Weights of a small mixture-of-experts language model, trained from scratch on English Wikipedia: 44.7M parameters, 286M tokens.
Below are experts of layer 3 (counted from 0) of a mixture-of-experts language model. Rows are named up (a neuron's input weights, with its number), down (a neuron's output weights, with its number) and show model dimensions 0-39. Each number is 128 + 32 x the weight over its row's rms, rounded and kept within 0 to 255.
Before each expert's rows: "mostly gets" lists some tokens that are sent to it at least half of the time; "comes before" lists some tokens at least twice as common just after its tokens as in all text. This comes from a sample of Wikipedia text that the model never trained on. Tokens count by the router's weight.

# expert 14
mostly gets: " ", " \"", " $", "In ", " In ", " of "
comes before: "1", "2", "The", "3", "4", "5"
up0 [174 145 136 133  89  57 161 102  88 218 105 179 159 197 172 151 148 115 132 133 110 105 137  59 134  94 150 134 148 119 135 116 151 108  97 114 111 122 147 167]
down0 [119 122 121 173 139 161  75 130 164 136 188 132 176 145 133 127 119 107 100 198 130 108 196 152 166 116 162  93 150 129  87 156 140 124 163 110 100  96 150 156]
up1 [107 150  75 172 153 159 118 125 166 140 128 144 126 138 129 100 112 172  95  62 108 145  97 139 120 128 124  62 135 168  93 135  64 119 117  93 164  71  96 178]
down1 [138 137  65 133 132 166 130 146 129 189 140 115 129 116 188 120 133 123  97 103 123 116 102 141 138 113 115  48 113 154 167 140 171 144 107  83 179  65 131 180]

# expert 10
mostly gets: " =", " ==", "==See also==", "=", " place | ", ") ="
comes before: "\n", "\n\n", ":", ": ", "==", " =="
up0 [158 102 115 140 113 138 150 162 124 105 145  89 119 143  94 107 104 204  54 117 115  93  98 137 112 131 136 150 111  91 164 108 175 173 145  80 138 186 107 172]
down0 [162 153 109 166 150 120 121 111 139  64 143 120 141  87  74  62 132 139 101  87 141 114 141 133 151 114 148  69 118  93 122 164 125 121  85  97 165 190 156 123]
up1 [155 115 143 125 151 131 135 141  92 139 102 144  89 132 150 135 211 161 141 198 141 135 152 101  27  98 163 163  98  79 158  84 131 107  88 137 154 114  88 145]
down1 [102 157 152 141 146 160 162  97  92 111 118  98 116 153 155 101 117 113 148 203 132 152  98 118 148 126 138 140  84 129 106 132 135 106 170  76 111 125  67 104]

# expert 11
mostly gets: ".", "s.", ").", "S.", "\".", "es."
comes before: "\n\n", " The", " He", " In ", " This", " In"
up0 [117  64  92 102 131 157 122 124 154 164 146 172 128 119 131 197 114  89 165 159 137 106 135 165 128 112 202  84 101 122 124 140 121 164 127  93 121 102  91 138]
down0 [111 110 224 102 134 106 200  53 134  90 106 136 127 130  88  77 148 135 140 104 153 108  70 151  91 167 124 133 117 127  91 121 182 135 183  99 126 105 127 180]
up1 [121 137  95 132 123  99  99 137  80 154 195 111  83 157  61 135 134 108 124  97 114 153 125 194  58 147 102 154 131 131 103 167 133 121  82 116  98  91 143 125]
down1 [197 111 160 166 142  70 122 138  85 111 133 143 104 158 206 104 112 129 131 152 158 162  95 144 175 186 149 114 158 157  95 154 107 150 128 168 150 171 133 132]

# expert 4
mostly gets: "%", " million", "% | ", " his", " km", " her"
comes before: " | ", "°N ", ".", " |", ") | ", "°W"
up0 [ 94 104 189 149 145 133 182 135 160 133 151  75 107 158 157 158 117 145  93 172 106  78  81 154 144 124 111 157 155 127 120 110 149 130 117 107 166 102  35 171]
down0 [160 145 100 155  75  81 100 124 180 108 126 122  77 145 166 127 151 145 161 185 190 170 136 145  55 143 139 108 150 128 136 150  71 108 140  70  96  95 122 150]
up1 [126  74 110 179 145 174 153  83 157 104 134  81 149 113  86  54 118 148 135 145 106  67 185 124  89 139  74 151 113  99 207 106 117 133 139 105 118 114 152 128]
down1 [111 161 144 100 136 155 189 182  93  64  92 109 103  67 129 158  89 189 112 110 134 149 146 112  55  69 100 123 148 128  71 138 134 136  69 142 130  61 156 111]

# expert 0
mostly gets: " (", "\" (", "(", " (S", " (born ", ") ("
comes before: "1", "2", "0", "3", "6", "4"
up0 [192 153 170 123  58  90 105 158 182 169  76 106 121 162  83 141  68 147 118 154 139 131  92 144 153 111 183 151 195 126 128 132 110  78 126 134  91 136  97 100]
down0 [142 128 171 128 106  94 109 139 185 123 135 150 148 208 136 124 152 142 119 170  72  59  93  87 156 140 123 120 165 162 120 125 137 142 120 140 100 152  41 124]
up1 [ 96 150 169 136 177 123 139 108 198 112 162 128 185  78 140 137  96 144 124 122 139 140 117 117 158 128 141 178 137  99 142  85 121 110 127 114 178 204 118 189]
down1 [139 121 131 108  95 156 105 142 178 151 192 124 125 139 146 116 126 118 137 160 111 125 135 129 127 105 152 143 122 113 136  73 135  85 141 184 115 156  95  80]